Below are experts of layer 9 (counted from 0) of a mixture-of-experts language model. Rows are named router (the router's row for the expert), gate (a neuron's input weights, with its number), up (a neuron's input weights, with its number) and show model dimensions 0-255. Each number is 128 + 32 x the weight over its row's rms, rounded and kept within 0 to 255. Numbers have three digits each.
Before each expert's rows: "comes after" lists some tokens at least twice as common just before its tokens as in all text. This comes from a sample of Wikipedia text that the model never trained on. Tokens count by the router's weight.

# expert 90
comes after: "\n", "-", "′", "---|---|---|---|", ")", " information"
router:143129188122135088103162163138145107158154182092188123119103177126086088105135095098057166115113137148095116123147077114126121160039197105094142082121100149138183091217140140168164140124149179145136141115193095138137108081095134157148157151157112085084139184097062161122212127125149154099096085161180088138141136105133150081067140088166051085130112112086130087106174115044089151112161103090154146147145063112133130156120144154154151135149148121102101091127121130048122120164093201141083192142084146122114145140150160131108115137144113143127110085143083110146132141163074130154163082144154142148174100115109119169125082162138120122163166114101114081105133136117128160156132147125117174150066127128074165127162116148154143140087141130079158175115159117175145128062102162
gate0:076147124060145145156173100113124130183125156060121125140105162108171138006155074165122118146080073142129116132147058109103122085084122119147133098129139178170109159185089077134143175151084173152114138111115087128102141110149056122111150113097117136135155177113178139140190148121160109089087136118191055071093161141088162181144112051181089146155182152124162122084174115148173090090145094107125130114136099123083080063126134133100148123170128173152100143145112101165108135056111114085118105120115113150084159176098083120106098106115129107093121156127093102113104106148078136070098165159162157105136148112158122125117156202150142107176132149161071142071124110140112105138142113084143064113086147136141144142146118139174147151106185146144123102094151109191121101150119151
up0:102143126091157131143162162135093136156106193059138103116166179184095134075120086162093142177098119100085123103174081108129115140133164124173116120090126184168151195125099041160137195167107167149128149165070073105120114076089100164093164103103133120120206168083156147192158141149150112127112087084165084101089144129055185178169145091157096123134138151139123120077153144179129126124123075093138146094123099206123123061143143141092160163139071171155083124150098138175105133082115153101127105108151132167113117177128141152113114108140126158120108182070085096109117128143100130064068115149125141112158103088141117102138113186140136095142089117163080101095134126105140101146126083100115129150067160122146128100143127147145188137163177132107118140120189084169112113150110193

# expert 55
comes after: "\n", "==", "===", "-", " |", "|"
router:087126150174085175063085124110143127100150137150164067160122096145115071150092102100099184144092136135183139143110107161116089104049093120140158094127072120167167133088132157172167133101204115113077113139112133078127086137129179082169164172106090137156169095102121141115095128145126089149103107130129131121129094157161082088159122103135080146059123091071121063094109135118141157140076088141132135095152124109149117070160109144155179133133106113083125168108105157136108118115146075097116140068120178099098159106095127165158105109169139150135156138098131115091138110128112083138144154142091138222176121108151158098154089154164128136140086104113098112095143086156150178194148095075090200162112167189065180117128155144162093096114114089159176168056134120147122054092141113
gate0:085087113120139158193164149092140138046111177178095141148134090081143129207155138083153132102119170146157099104126101049121160103112103130077122098169148066101131202116104164140092139083085216101129068107095145115073126153207138086137123155141143123141109118117113150130124171035131127160064146118148144102153158161133114080119098094097076177119142134079114107126124083162147108106126118138182132109178089139187066150197128132084138089203170151150159115123095139104152130126110113095100106158125151151151131078091141132118166145130194114118131121156155179119066162114140061136068130122068082099110166128137149138087167114138109161091162105133122130124112152131192117092132148121186125118110089088156108086143138108126151088098094094124098148120127097131096124183094151
up0:095101089151137175143191115083172184122105129140175143181141101067097101207150148090118150149110186143113129139182090038066145094104122167105190099124101130112140151158098135121128199114118142125112139108115137087098125135152122094161135138083171113160153135104095125149080159102196160174118108167129074081115152183130084115146110091130127208108130099086117140038110074133144081100157126139103096109142100110174087160142126092061161165186154160134126094098100130066077118138108151112155076111109093143131134117075101113147121123128183125120144179131129125158055127107155080097030131154097106119138170130091153124102133154148100121140160070179093106086067143149127127133135146098185117114137110108159107137131148146153129059146164148147178135085137130128090176145142157

# expert 98
comes after: "\n", ")", " ", "|", " 1", " 0"
router:109164154181123097098173112115131069137118158142201110182101108077097102098150130113150127079209155128108114131144129154120147139096193160100091129144124130174127124140119179106169156108147160142144108085156149107056120230076201092144113132130163110114124142110198112156147153134098088131133099095153145125121123189135099174088131090137101118093066118141040138104137179107102140151178097116130114119177115173196137144117128124081114152165142121131139151114079127111115088108125110166161126152119107114111059188155132120168117144129177112130121144107083094118155192158166094097118145112142109166161092145105174109143109099157046144117082066100145094124131131140077115117188120127103127085101126155148121150116101187167033128075143137107159130052074151130153066143088111
gate0:171172137126098092145068167147149117062117143111144135168160135124112164152169131113152123134105166190045140144108160049181098109151152175141149149088187082143122165104146151121149123208166117098109137133107124161209123145181161101101109163092187120228123096104103136207160113126160210121123127131163155120090134143138118130145144138111102127131117111080127114165156077120103140092166079105180124100075160114100117122144070079112146062141087166138144138121197149125134131118127128123106108103123154149140245130158143121130124104124110205057139153112177151132178101163143115114107143120167116107145109125149129109141133136132132124072164130097129106149168108115108072114136152148155081146101087176151124093086167043099134116168193137128145124142141138147115049119133110
up0:103094128161155137157086161128139133114144059162117162114100046131145131202182162167172132124172176088190100135181128096071109112122129155147094136152139129130091120169155129108126159099111093146172148093144127143125148117132085105081110135169183158112188146113179128150188099095180183108109112157085139068135115129180171090148089083118174138160119122206117148144134131124108111122089121113116187160111142170109138099100101178151176157134093141116096144071109116136102061132139107123172088216102161117102113184154151147154142109096060125155151143150112134157117135133131160132120133128174149142157095128102080101125089129109113155174105156109225078167118143123111216148128119098171079082138074060133120135177105085089129075112087157134125153165098194099126162126127115

# expert 92
comes after: ",", " P", "S", " N", " U", " S"
router:113096105105150104125150109129113070100138133090197082097056139166165120134151136134112142139121145154124142109139077154114099133118133167174141111112136139186143127150159102138128114070133143138112146129136103109128173110192141170137144034185096153068140141102149104099112193044130106066113130111113138081157117131152126074124106122101085105107161121119100142122156134130149097137141133130118188095134142110165065125160122145149118097131155075136107121208129117119068112119126067117099092165083121134182143101169146178126117133159113063158118132149072152154134143184118169157150175093122177145095117101133092155136186168098135157109131173175150077115148096124144219061147099110138107114085144114142204105161056118175118045168162106106115151041151077134058117151160118
gate0:130156147180119119130134155118146122102098138077119123163117163075115131090142150098166097150139113168145183137056083040111076062153125106191192129102140124136129131103155153116139128116138109089138088090137109094130190152105144107078086148124140103164106113074122145114159173173141075138065188127165136145128153153100089163124168122101078097137193175125099181169212106127140125113198152141083094117104128104142073103188126146112105078165081182124135144173127144100150180073131141130117116152102142128057153109093104052128163101098145187119054123087163107107124079208084164178132098134115126137120128076118181104133123103185062113149113101160169113123119123185122098119128098065122121134129150146097122172157127155097168105127132107110109068100126130120150126113169146
up0:075145142112188112090187106190182158166139083192123134135137094057136100145209146130111127124132101119150167166130122120184172139133137199125106163106058135158160152102076151100137125102150108124091081171108161115130163113130125139104106069098140102143129119104153125052148170074124138114129170147103094147105141222071089131118095130131130103133045142162120083073174114118171111129204111115164094123129129127177085164130085106137107139120106139076084117142133141102157156164110094111130136115188208065127128078136115069092132124127186114129172123114168118153122193089169146202143168118100115117101101083151097097163143144106123087165133121121105143105221172118136102133169159126159142115134155132146125137086087167133099114073158125146144070126154095185133136121131112